Weights of a small mixture-of-experts language model, trained from scratch on English Wikipedia.
Size: width 256, 105M parameters.
Experts: 256 experts in each of 8 layers, 64 GeGLU neurons an expert, 6 picks a token, a softmax router.
Training: a variant of Adam for the experts, 1094M tokens, 8347 steps.
Below are experts of layer 6 (counted from 0) of a mixture-of-experts language model. Rows are named gate (a neuron's input weights, with its number), up (a neuron's input weights, with its number) and show model dimensions 128-255. Each number is 500 + 25 x the weight over its row's rms, rounded and kept within 0 to 999. Numbers have three digits each.
Before each expert's rows: a language model's description of what the expert responds to. This comes from a sample of Wikipedia text that the model never trained on.

# expert 4
Election table articles
gate0:541495461521487518534493507475439501509483476456460481502483491502539492521509504451485532517500488524491480522502502491510494481480481525509515470489522494507491528477462476443486477485481512551467494509475522507544539481532522510456487510532496485495498468538491507478484493522513482503542522508452531476527511464530500472471457514494478548488492498466495467516527499521487459520482
up0:516495498501507519564508511474468463455519426524472488494535487532522513523530497509524465526464510484531560490556556542467498488506471540497518473502532495496516506523496491480464483478524483476494418509524535487517486504483516518499466518519512495518514513483500481553437511498489513516523460491488514477491476476511554503510494459469517477478519445454479493534509493499466510489533
gate1:534468496487557504484546552543532548513482513526512485496490495524518480484496523492522486466503482473500464532479469488518506490472522510533499507514515483481504497549479520512479566509486499468513528481497491546459510482473503462521495469482516517496521501463517554522481520497444563496508515465467502498517494459541502487506543507530497495471460481486464473508482433474488495515479
up1:503517518506501530526446478510511509484508499506496509486514522547513463486498502509499521506488512530530528490512584506495567506535471504469495426500486525502491486494514557471496517487477509529504513499518518460540532529496517477478475482509502517467450485555519493484533526513514488493502547521472523512511545489486529483511469514506533513496491573532527487502550481501495528535499
gate2:531453495507530507492479504484492463522514504496542489516492506517536495508497513518485503481453511484504508491503529480519520515466501513456477519494453517512500542475513479508485477514503483465539504462528523455501479480555512482532520523506490520510508424516522469508468494494500477527460479503502485504414460529493508480489506484514489460528525477548485522569531493468464527515529
up2:485508470500524504514501485523488532519487537503490485489441484471537476551473503504517488522480465492511493491499460569501485490492460515510511521493518488480496517546504483555553531501517509505503489505483504542485551504487496493544467484495524466491519525462475531480506519497509529462555518484476511454539523494537525537538488504510502537526546509446503485477488505510544487468497
gate3:495482440474503458497512481512547505498493518487527519478503503519465513512480438469528509507534487533465503491471483498515499520513510450498515442508520543496475493572493475494477499517490483552480492548501461494482503515492490482483482555517488469511483505499515486469461530492502477514524480499484488517462488478485551510506501495496508484494474542547520511528526526496560497526539
up3:527545508470511495457484520533552464499490511554492507567515469543477495492512516495481514507543484535481485509489468494541450496521520496514535505505509516525426506520504482525504503459538521507476483537480529539483511534494463496517442491500488446535523523495511525448479545529491463538510509502498451487469518487454489490519456471492497505511515524500533514486508504521542459489532
gate4:544541513510518523570514516560431501507436492471483495554503453485476485527477510488549469549472481480469518519505472524507499477496511531520563499461509501528521512519492516462519494468557479521498500491458492546498481462488493520485497511496535456488502500527502491473497476486492512481535505473520518521543534500539483491485510492485504530500516502470507507482510456479489498460470
up4:527526551456521507440499482458492486499528478525511508553493472460525479491549517515462507474509502499505514457481476491477481518536511525504526517483485497464505539494496519537513481473464492489503474509487521494472487516493524503470556489498469505509467517521506479495464503477477508541456488522503507513450486524537494493525507500503484468520487478491471522501492505460538516475546
gate5:521450533511504513468496515497522490491509494473493521506487479537465455508483510506527490487527533469528498475502478452511484511533495495493528521536507524526536490537503508501497515467465508513494484534483499531513545493525531479466518450549519465496476520516505486541557529479523504520461504503492507485488494534465463474503503473509513464519482474477519497442551456540459532510515
up5:513517498449475478575518546453500495524481484499508486482523537505494527463560554477504518494488490513461535515587471539473510482492538506505517507535544470497460494451471526467510491531518510487487492466510504493487498512521530519487468507504544500474476526537497513523492494531476476528472477509546470487480490539449479533493532462506489490459526514476504483551465523527499480490485

# expert 7
Suffix -ic pieces
gate0:505492537482510478491506466521527457463517541523508470541467472489530468495471431483507522473535522472468480488482535484504485541503525514490502483549519529506440516515534495499482532486509504480476483539482548517495466504538524504541498502508531533561473528498520483551521512495466488521464514477495520508495513500490517491509517524514505474523503506511540509499528479520540489506480
up0:506486504470468514466481487542482464518507540511470515526503507492542449538497456519499556476513491489523474526550515498505509509500466545503524446516510488478507497500483518477479551495458532504486494555457537534494528486516542523502473519490546527528494509510476467529528501499485545524466479467486519502524492484540533487463470546489520473522448510546495473453515463468531458475499
gate1:469512542516518491525534533481502522495494496485498511484442530523509489471467510523489475508536446495513503399479502513508466529485491528492508507495503526547515533473468522516520519499507509576499466488551494509478512474472468487496471450519478489453464502506505517501513471534512534475499507493467547510493534521495474487481509454497486506500502492513517512473594525540498477530521
up1:490506522515503475509520543474481538501504506501475525487495540503514519510495483473519491493528446543509470499512492499480458477496500514509489508498488455538535559496512454485491503514467543540516515503536467478455528474447459508521492484518492529504462521500522480506531477491509532478507526515499483517497530538502481501471492498522464486475459507500538503509500495511521477489495
gate2:531487475489471497500489520476460491529484515501472509503507488466513488509497488559480507503409443474516477487498458480505435499507507505513495458534509459544531486492514538528495551524510522534482529509560504512515534470490508538480462494499516519509472510506471491555488473514528488482501506506512549525488479490502544484498559539506523490503461519498504478539469478523489456517489
up2:548464504506504542499496468477507509468488499536498518523447473497481471514496517527459484504515460536503498475513498518529502517508485497504530523525444556503485558488490519490495461517487534526488525510501480492473523498510511498483571559530513509521543504553496510461523495507487552493509446494527476505472504507503522529511470541525498502508502489449497496469511468488520514535501
gate3:515470567515490520523513524434462479509491505522464523470479497513476483504504465522477513511481480501465515474499471535522513530480502527484466514496480519485468478459523510490522512486517460444479524442480494459486497475490489521480496520506491513466526536503519546494477537469552479545479503530462555497514515511510521495554491504470499492522487454531519507470529490464541464504505
up3:477520568499486508517478502503498450517497497515470507492494519550511501517486453532517533521501479526491523503492473517504476531480529530493495448495547496483457463458485532460522542474529455480484477461464542509473507472522495490493471496525525502503496480490517518488521495511542468522467521535521546503528516484503519494500501546493475503504474464490539532462489452481529470505483
gate4:520546495511494519500466559525521451520515515511523485486506499513523496517503518502507493489499505498488496535504519464506477553531488496525458484561540451478482469514488503458523513467497500457533501523474561489505489500492539490518496483491529510488503496503499539435523424492514507540527493531530489479516532509509476489526508498506451471457499515521469461481470469487498485490545
up4:464498524499547487467486454497510495480512507538520560516500423487508471487494532510471528551484553487496451478504512555526515497450499479510512479498440501520475531465508504511500477512497491563489493496489440469504522518481497492508480512498525493503488494501537495517510482520494465503474527495546464489493534498513554500485469552470496502527482513509506532501536510475529564531498
gate5:508518502550489489502517525512502484475510490501490487507512548487481447448452520531513477503500461472528487489495543451518496464457491498511508490483500516520449507509473474495549557467513517522472482501509524502526497528504481535483457486461491464528502498520523515531519468530528506478506485519514540489450516441485482536427519490537481517476503500473500493484491526525473523492450
up5:486526516554484537479514533517493497479501492479502502493517512511473511502505452474546477509552433494513479511481522418500493470463489484512506447513513492485468481511512489514532534454497500507503482496485516498507529502479478512483512496465494496521518508458464514495473483523522517506496491536492528502500463460516518517453482512517503482507488493509512501457494487525492455473469

# expert 2
Mid-word "port" and stems
gate5:534507492484504540434497536531496522510508514537521500511494468569464469497508516525521549524539495439500546498520487523511483543515525522487523546536519487502523519506496506533474484493501459509479536530485469563484426498489530468484503454498482448478519494523478524495510489500495516522462480499497495514509536482524414476518535539497523495500504524514488504536517478534494505513519
up5:498519431515499483481511518483497513514518503467484517492495548469503551530488479511515503527467494498506477508513474467487458513502473539515522512467512492462530495451500507481557510493543530502462497490491522506461498505470458538487506557490454481541493508489500552474490452512533542498518504520511497488504533488514470508499544497503474492500459480508498470485435469482457533486518
gate6:471494468521548487499504514455453497465495524501431487511502508515529483500506506501566539507460485492481502473526502506490512502462486505485497566507513512435495485480521487483507471521484505499546483475497536504511531537479536497511508519529512519466478520498502540476558505516499496536484535486476491478508492499506503494495512505517502488505460457502502507498494482435531457484504
up6:565485505521480522474530510509503518532525472511487488489459473423502519528501511505474507476491494497517501512550470492523476476532504520500483461492480483513537511523495476449487493490512518497491518532538486469418496473483525485475505511482502499499495529472479475524439475496495528464491478492529493483468462497504472518543474525471509489473509543511530491511487489508471505511464
gate7:466531512534508534544503512498492483530461469511510503527519513473509454421502490511481490534506508500527533528510498496482519475510488450484502490459515462506501566509493516478488524469500481475507495500482458444506479533495492491483456522520485511471486479491503522475518478502497452491511460451543448441493524488460543508504458513475494519530480514507511552481553539457490503492493
up7:523483482468513477465513483487479497512485522450495490495493496502507492534454498459531526503460487513520471498496508496490489480462531502488498522475486502510507490512497464551526453567505487522555537502498500493518512453473517477533465471488477483512509504492491471519453509475501531512498538521477518530545492512493506508477517505491532472492491522499502534526509505535466487524487
gate8:458522535502534486530471511490478486523457509500483527537472502515441526452505529482473500501511515570492522510510474554487502501508514484523502490474474498500506506500455511520498475506522484490547479495507460492514526490489450507494461483473510503552445473421500505523479532538507491475478486485497514475509501502501558494514484525484511504509489496501517531495486526524516504512508
up8:477489511482505562543515511512476498483490514483527496525517517493492483505478547531517490493487516455483526476516471521474454517519518485516493482555470497503537479506492494482530493471476538493518483523466511514515479507531534546484489467505499524485487476492485522505523487505506506525485491530514473498482540495509487457450501546529552547495535457499528544553479480481498506498504
gate9:528529557514529482472503500513511500428500494424455503507509489480515500500506536490489484505506492490520491505551544445477514521515507547486523487479514495477498561506472495478566521506487535499491508514486507511457522532510506490507521498490521504506498480483486449527521461532468492496511500545510481542519528497478491509475511517501515484483521497484509480476495482542509489539524
up9:509539528514516474496474511484512533478516504467467508469492486503488541495510522464480480495494510512498494528520503477527491537507458515492504514515481485474522521467472527463518462474511555498504507513496517502472538494464487542526520515470527512568488492470531563535529476496490513514527477556540509509497545476510521531476500476505518520488504507471489444478494450498503533505475
gate10:488478507518501510458490492527527537488500490498486477487468478509521478526519475485537493492544506514519473471492523499527500549494530506500488531543520533471485486464511509478504527518515488535447475530505510495510505505496522511520518479532526507471488494533491458493511456506460495537457511538456463496515523485533486449497510500509489468512509436515555448458490483527525446476510
up10:499522503536492510510483500491524570535521494485493482498501467515456479532517510486476474481557512517515485498454517498521502554514528461506506522529517524460483478488470519489518498471488481521478496510503480470513524495522486513521505476473533529505475477515479491495481441533432475520511497510490486466503542481539456455478514481519472480507522474494560469480465499496497475462484

# expert 61
Verb stems after prefixes
gate0:453533467472529513507520508486495515507502508480492522479514525485516486486531522477496499532495508483503541489523489507505480503505464481514536528495475502474519471503516487531464484520526492547536498542503494515502520513502498491470495503515511493476513468451464489506495509513537465503500503505504496447498509519524500493455500513445523491546468511493507559524502548585531516514502
up0:473521469490472492488504510494487466540506447514536507483490517515504461486516507489462504488504514462514542505522488535523504521524508476501520502484480492477463499534479475502481491518521461508494490525526470482520494497452487483482476439492469529504480527492485488478492510555511429471479475518465510494519460488506487472466488506500510501504447478488461471468509498541504508492497
gate1:521510509600519473506505467516501503507517497478451487510510539534472523518507494522531525520494524533499492496488516442478506488497473491457459464521501513510449517555514480512525548485498484575506506463511526517484469502494500493498528515504521492515477457495474526519525471507497486519527457511498482495522508475494478527510521507512489486510534481481551479513504492519493466525454
up1:502524446505474514563477503455499505512517485495459465490473559491489524494506466434509505492495511493486487518541504465504539504523465478508503486506499502503501475490503504476482482505486533526498490471501490465540508491486485531451538510495490477499485547477513514486539481537512499432534506496530522504460488511484506562516539478508529467425474498486525468456470509536498488481476
gate2:502521501534538515495512484500510504561471494480485515512476461502501534471475503513544515510494526531519516499493507505491468492534530504463465512509492508520518625516496542503547506535556490528497489474497490514515495492499457511421488511515481475514487477504508499491491504487491466526497489505509483493518472457497513520513459545485484533504539503508498531535489455490455500502535
up2:456478486511480490493502481494470502452503481515494466492508517467523540498528469466540503520474461498489505494492504490475530534461458512522518510503520503494481407494529461523472510495453503506498477509531498463474495474502499436524486512463501481493490499475467447518512486528511535474482511461543521529496507499508473437474534504484465491511451522469498471503519537514534503503511
gate3:475508506482478477527501515509485519523459502509516494509544512482469546440485497530537554526521518541493522526490498502473461505488517505513481525498512489493479588493464512486510484486506486523493477524540503553524550492477507531524479487502509520506476505483439497481542531528456495515466501493496467501436542472463466539508479527487505522452500498484493517490487521532474461502509
up3:512462528512501503493543476492464498473482464499491465530458465514539514504470498482529469486455494500497507488522501473521504510485489501451483518479502549512493489514563493522496528468476533488472471483458536476484463496541514470479526533484516458499521515521545445538481500454553481509507507494514483508512482491504485519487510489544481518510493527491498496561516481478510514514523
gate4:507478483476502471553498532500493503507521497465556487534472515498485480504530490480482474430532525494525503511530515487518464507530521477473534458512496522474494475489500471496447478516510534498520519512503528458500508495515456530508510508515490502514488495513445495504496545532501497472506473503492486469483483492472468507531494454471517468494498450489496477491492536493496538505506
up4:550495543533527491478524541441509511482473519481434490502508445445514476488477476471518492542485488543507480505502491497510508516506497519527488561515521479488498492559523525518508464509508537528534467497495494537470486516554522512467517534491492492501558503497467486521474489449513488529476508535570480541516528484518506510515507554503503549497524504469521527531488475534533497485499
gate5:504498550464523505476531512526463473543518503517538500495550487513510466463488519460460517465514516498497478506472522542521511488498504458507509472502483506522506504514474496561501491484511515468531523509485492473529493520567454464504505482500458516451545444538486512480506554524524520499520506501498494520492520543494536498460488476467502465527464530531467534472495513477533485502489
up5:501494491523510519484494528478436484489481504518529513460441509475509516469509450532480531522503490518514515485530487542498518529470487510477530501505462501544509525486519505522477490509519471529485464528491488465487469529539505497501480503500509468498527468526495470487454485498481530411499506493457505479504499526501490500480489514485438517515455487498504521509485547504505480504483

# expert 27
Sports competition terms
gate0:550516480476583509481511465490494521461532473469516441495496496497520483524509471486518500497511459513495529515508523510491517491525518453513502481506489494496483508501498477534488506507505544549482501481478507452519496520568524481492479521536520475517491449527539490493485505496464497509514526459508540543498503492511501511472517483460476494437526518501526503477491464474506442474498
up0:484503512534508540484495551452522468491509533513510547536508434501475464481482549511481489466445516520500486493524477501461494475510468544490459518494506524517513509481472544518502516463499467438502495508532523536494465479474482483509521500507489528518490522534503529528488511457497491490521460536490506471512499482477473489500484495519512526521477474493522549535465546488476537510547
gate1:529464539485580518502555501494496507486543506530535503479475488519501514466492518507517464471449506492522538515465489516441497508539478481515518488490513509506455498525514516485459472513529521467532541488525515453498475475473463472451444496526545524499475485473487516495516495475494539457525485472497516502454490529483503478491514476500476476498530500520505509524530511474503515498486
up1:528503549523477489494479508529495488523543505484504504509487473541496501499478494519527488468509486518498499484494492509508518482486425507496486535506486466507473510561481473474472479535479505540488511499513513489510482499426513526455494458522509494559483527477506507512498519473549500478486459486489496514472462489492505519542460527503504518577504471502483492467560498506545557501519
gate2:470459495504518526527556480519497505485534484501530521496494479499524504489498467498520477470454512490532530511504467550496494441514489509488507494458491511442483512527511510440564496514489513504525502495500532462483479495523476465517524505459526486520505543493504508530495491452456524491478496469479534503506500522513512505481481516512543511476529557530549486521454479508499498491556
up2:503488491457507559471507505536518499492486497499532499517484469522496501492511477547503475473464505521465510495485489548528460490509512500468481525492495502515469458495535516545460483499517480486454583496536507478535523526534466502453505518480509500506465494502504512489525493513489472477453468522484499513497449479525517505515482507477478494534498509503503512435535542497486520514497
gate3:491517501499522502508540472494512520496514508480496497469489472511457544516488519498463540498499505513453508486515505517514470544514530457518508494492462506518506501468513466539482491481514509481503488482500527476493471507500542468462441499441491466570489426470493515524481478503507524479525459459526517546476458523465503490502516485519490456465505527504522513488470476480467448468508
up3:495510475555508506477500549503508498516461453441476478443500492478540521528521498473479493537486481503529498511549459488518522490521445483517515470483495471496542506533505493475564530506483525524522459522458525539503507512498517459495511491480483467546504498488463520499475463512500513492495504506513508544518539454514523497453493493481476511513520475509496481456503498578461452498462
gate4:490498485501519510489532462525500493484510502507538499487491461484505515544467501524518466506491501458490522534497505548484498517478508499498509522485466514500476521471528519474527514450484480481492507499482533470471488535506499539497562521486487495502494493530530475568443495466467479488487537484509456491485505497536543464502511548508493496518474468518520524514468476487465504515473
up4:468501515553507497423497495516490479538496477463503467501520514500529528486482562545510525546485479491513509503487468467506527477492478505500490522527511488447500514506499514509516486529500453526539534490473545501492475463505505491481449515465508508504491512518502517465490489537496529503509547463512491450446499514501494480526476556485479483501533501522466506475523478488485454508462
gate5:445505436475498459530490516595494489485546492516522472487506511518497459487548507502496467513506489505509551462514511501528497502499509520540490524483512498494448485495491513499479492558513532477489475511500502475489475518542509519497486471507499493496486482457520494513517507508505491447479528488533509480512435504508489531434487519490520456491473447488479478431479502486483502520490
up5:497506534515628500488502530494498489491499521491532494533503490540525493494500517495463474525503468486482508455482509505482476523482499456521484514498523484502498492468491523534472493563526510494521519464536503445528487469542452516469465449523496546460503477500494532500463510517513461474544546502481498499519496525492483503501468467514487503530461465469478474533492494467501512491515

# expert 24
Latinate word stems
gate0:502501486452484481516517554489475509478528507525487469490532519574477506482512509476499472501430495511500513554515513540501487520487511460490494494502512504507523505465461527500467512512499503479503523485493477490528536523475495536519460488523503494492525539568507515500537520497517438464516497482505499483478509507501487525494516434517511513481482526521513446525537537484542477536497
up0:540474521517526517491533466493533505452497503510523530482519491476478553537472474528478502523509503513537480501477466519495475474485492491483526511496475522510487505476474504461517475483509471533492469518491495501521460528476486505523522537470522489521476500458525536471460466519519510534537505507518538485522507512525531470520495519509513541544477491478470488476501466471512559468519
gate1:443501489469491515498471501512481489475475465490477507476482506466467540497479453472548468466518508493500494569502508502486465509516508485499497518509502547517501469519474478517491501466516469511482491517489502477507484508502542549512505495495472490481473515521516438489532476459501489500456469492503490520561507482561531446554520528545507499500507531525511486496475484478506499457505
up1:478508502515542532505512495542473508518497491504519496521509467449547505504504541514494510528467526499456482511499522484497541528526485517509477518490475489501490489500496482476519525470520479465477491474491481516489509471505503510482476502476477479481491475454521529504537531495529512519469508529525508487519517470487499481523525536483526489473460475484437542550486477478489521518459
gate2:473556509527454524469528524519508509505387476461466473482543510414503533517500468487511517537505520466461478485527466477452504517494523486504499539530477541518498494456477521482527520501482508512491496493467490505535512521527535499498526509495478483512455513500505489470510507501506547486499536504501508494487514516481514468510456525514494525497555539470499512554508529523489469518505
up2:514563488536466510465503545529512516514460512462478479468540538465485540553529473470506496532518498463475501509499489461489525514476506479539524539543525515516515455478474507485532539512520521528490495499440485495532522491504503512473504536465504508543456474475477522455524488531462520490497496531461482491522499509492509489481473486467462527491527552483499495531495496490464486486502
gate3:474527482485497495485483497564569510517514487536501502496492558554554516520496505495455553516516540519490510528492526500517507482506471499487493503506485500470519485505471480533462530495443487497505533455524509529474491527563512479532516472497518485504475476478500489531526476508505492516564545481480526489454498543525498544512496477500507458501491515505501488500489524506504474516530
up3:448502503454472535466466476475472517485488463469522519509475539464554531529475481560494541491455487509485515491501504447527543516492485510488481511488515497493554482448471505509480495525457517521486472477500509540486465554490519498532540502524477472469436554493483508499505511479496459517516508521531484502497463520499534507489553524529513456526491527489500514446504565488509531508500
gate4:496504508498466524470505511454517520495463497462458517472513499507484524515524496541490566526481459523512507501529535488499483477474480448516495510492551487554452505486498497487559500483486522514479490485498514508444518484490543517496505525481487531561513519426484505480464478487494466520514481512477474459492475499472473488498464504469481533490521523501470534526463531499485463478510
up4:488513518498473475492528487496516508475500491472497503464538500496516534487510489504547487558506508498504531447542539483478431476507470473524491538508508492543501517527492477538541486502478476493466524497515485526509517499496512525492486516513463504539547490476515498500446520493483495513499493473502518485469465526413487563487492484513477448505490506514508509485517528544492486491511
gate5:467519517529516534433547496497535512483513430505492519497489482535510493428488535519495482536522512505523495451553507503550516484509494494514484536447509504515472539486480530514521461524439525486489441516488490514493517520525530451487478459487533503468485422512519545494499499520500541536482541479458476486493497556453498509514505498498504483508528471522490505512539479526544486519501
up5:480506481519515533455456511517511506471527459514470512482559503494478530445488517482475514529536491509516497480560516497551536500499492471532475516499546495460441507465511512490497495528477523520498496510508489498526509502469486499466545532509511515516488489507531541466512480508513496552486495517475484478479489523517484472491483499515507510536542473513482477525490439509438488490506

# expert 40
Mid-word pieces like ev/tic
gate0:491486485508523516530460525542450511544451522525464477490510505512511511483442465473456491522512476525460505453536491491510504472472495536490479504490498457513502470531483465557524521499529527515499481488490545524473500455528513525531507505511484540457491507469500483519485485446505456438493501470501463545504520497485476546527509464502497490508488528508503516539505534546517466472484
up0:462547493527500528510461495533491495521484509546487483498540494493442493487508477523443483506525496514471489461499483499502525485482494520502512521479501493503494461510459478508489541516489560542505473509494541520507535471514518501498474506513479525467505479496459426469515482500468478439461513503476495522545490498490500529552506537489476486519473529503496532539512530475526501506526
gate1:464564517520510467472487530465482530524488475451494475510529543490507532517498507491515491537478453547473498515509498497492454505494517493500478505504485514485508526503475521475489505546467494521551515536469479499508475487468472534553517509472486486537533485467469547497501545526470508489533494484462468505465526500492510468465465481505496509461500488490531456472530478557453500470462
up1:445494502492559515501481473457506506505491495483495503494472491473494494513482483576500522494482499502519504471445517492514491499503506509473526449518476513475488502531497523488469471466467522542534459496497488487506544468510561463503503499447509502543509496512525455480502492487510491516492488497530506525489476500513485456488510500543533506502505450496480515529478458481544521507508
gate2:485513496519461484498496487474491490530512482480476490501476522480467501492462486496481522526512455495479501481509474481451477495465524494520515508502557484501514528496466514458484476529473482530486487440530474516502485508484512488507508489454500500498493502515464534536479514526504471515488504503499492521528459515519504508486501481514481482456540481487531480491447488531443485464460
up2:503481541524503498503538516475479508476487539539520514505490519513480479453487523528433456478532527496501513521472519524551535565533485498497479509484465485498485495498500485524491485456534532472479505542515486472488496513521437516487505500559540507493483468505585499468479486474481482507523520523514493460516448500521495519528481529475491507532525482529432487503500519502516511518489
gate3:468517495505490523512486507474503516484522521487484461480477500496514511488485482506459468478501514534499489501530471526515503520376494499504482548506512529491506482471469508508534523542480492497483518513499521462495477477495530498474517496488505535470478536530507502517468484504537490506492538531461535531495470487479483503536474477457486510493560508493500502492479496517505494514480
up3:558478509498529491464531502534508492510463481519537525528552480505490445523510511516523507495520489495496514543454516487479486514500511471495517492507489482511480507528505494501481481477551514520504509451490459467520502516527487506532448504510504485520493444521507497491530528481463496520501498490542441497539545503531495517479544528529485551525492504493490481520531505468538501506510
gate4:515501492475463529477462523519512511483494527501493465488481525506507499490474539514492489514477498472540483496476533493523540520510442493476504563491476495511505482492542495501485528490497474523465501463538460520458452473496487520518525510482493492517498533567512459489446486497481509494509517505474516527542461492514487509499520488490521487500497452549469487528514520540463530527526
up4:479495499534460546493494522510467504520498532489488512503506512446501484490489511493464464546493515474519486502505483526508531515517445476484506526490485481502519476498522477443491504473497441422504484498513461507495480493467509519523512546472443519531489538536499480482429512520483496486474488483454518514519426500504525504514487531437501490514511473497493501514524560525447510508479
gate5:487531510545536497459491515522477492494498502502525511528502522517455528541533502514506525530486474487523510463531488502533516476512513558529531452480524482489518474460499488502474498564503514474531460490516508502521525460454523481510469494490466507528475533509436481470497503539507494495478497537477498488515496504445514520474439521498505508476507525531502532465458513500524484508495
up5:503543499459521494496510524499491414468500502521507527543524471549453480544523510517464518511488498491494506476469518525521528510543489489454517496423515510499469538458497522510487513516494470487512530522476506464447516529488500502490451533542492482493499473445502495436514519518532476506459523477513499450482508483477509468505461533466483519521507504503501532506482515491511481517501

# expert 30
Capital T starts
gate0:510507441453524448516497473469467481518510514493506507502518478534513493515524472493481549507452523527500538478519542526519512504471480491518472526506503494541538442510518503523537511522544517537511510481503509521449454480501480549488488532492537502490572496471483535471507533503499498560461493517505488491501481512492498482530532536499507487527454476463525508510500497509512476530487
up0:484478505488537499515463516518479497497485505449511498477513503447472536511487462511502444504483514520485458474530465491479470485471535536493518509486508451500524491503599479543501514511515452497480493550482528519458486486510480474515476539514485524452457522456508480501522483515510478505505523520556541457492507463515511459534564546500522493471514500460515513523502466506509508529536
gate1:548458541514558524528499489536490482526481533461516471507548475569502482527474490502470548491500528501492490523517548525539467495441469506477502470488440480507530482494515518513539516487498510489506516519470493486512475490478496518512496483536498468537475492482516544494520469508529530496515580520522500480496553496466540493498527494480482510517482544482523501535475479527505472500496
up1:474514501462502468492521472473493524480498521524512525495405518466496478487532504498478473484494533479503521507473465492514532501547522492516489475512524547503479528503485493507453499559492500490524484500552499504512528513522495455482511516468532536468493529565481442509476554517446475482459521474476515507503460499535499482506470519499538473514499468522485507490539492487503509519485
gate2:493499519467564526454505500508471503518492527441520525495503487478517458477509478496504486477501505537484462449513473547473451489542476539477515491495473457555484538539480496491511472511501472496541532528488486505527498464506538484517461501483502491472539514484490544446487489465477514508488525443487505521499582492522532477491505536499511492521515473504526501539519486513509502508500
up2:494494473532554484504497542512466513504471547483516477499495492499521490537516493551489499509502449473475493447503478523495521536486457544478467547508484437492470494504500505514507530531527483509502506510496491484459493524505473487478519497504497486473583533505485481467520505503486497523507549499490529500483539469491527484479537509487487501529516468497520500481507489475515527499501
gate3:531487468474497516498496511461464485516445483502486534493532472538456478503486501508494556487496503512491492512508542498495532492499467535483508442535482474467522504499496509478515522490493491527456514514501459511508471512510475539516482476531536408522515505545515531496521542498511508514479528546522486525476490499499476488465519517495491509500495540493543478446509501511512511519444
up3:454490497510493518485518500507497464531457569486483509506527474504474518535474438509492512488538495505511485496462475515502495515495508510510531455500529461432458507493502493495470544516494503511512473499490491502519483477484480463511458493479516454453455490518527494541550482511438499498453540528496470534470505477464490475494525517473478485489515475457503468491543536539514506506470
gate4:520519465550503464483536470440464513511523489460486515500521499524474523543494506509527536464520498531519521540538504526480493469535518522459523461526515509484493491455480511487497558487543487510449493542531507472510506516496484506502532517500493497482467477511508517541518466528506506484474471524476498492488463504512530478517538516521473520469502501513504469522480471484448527450465
up4:519483487469530487503497553496480475500441520504464495521496502474574465519507461467497500514481502508497490468481523493494497507516471474491478504519475476475464473512547468520552507503470504488525484503476533494478463474518471524527462486482497477485488529487496503524507502468464480527497561480499474514484550517551488486460467494461492491561543545489526498514510512552537448520485
gate5:508483484501544494498489517492489442499505497507539509511465501523467515516501515510491465525436538523475506455510464553504476479500511479437488539407494501481507489490527501500470498520517498477475474551517484491468504484473487534527513536508515497468477468494497494508515504505508494543507497527493575514496498506513530482502505500510526489493480496473458500531478456478506523517489
up5:461479505523512450507524492487465480515498525512540507508496506509511523561507508505469501487490510522469489492512511524499506488516522516498436499516470534493433488529550485467496513472523529519470477525511522559492514486493485502564513512473493513496522509445467478466520559512503511539446503505467560512498506500494542473512486537542510509533501527516494513486488487498537476548508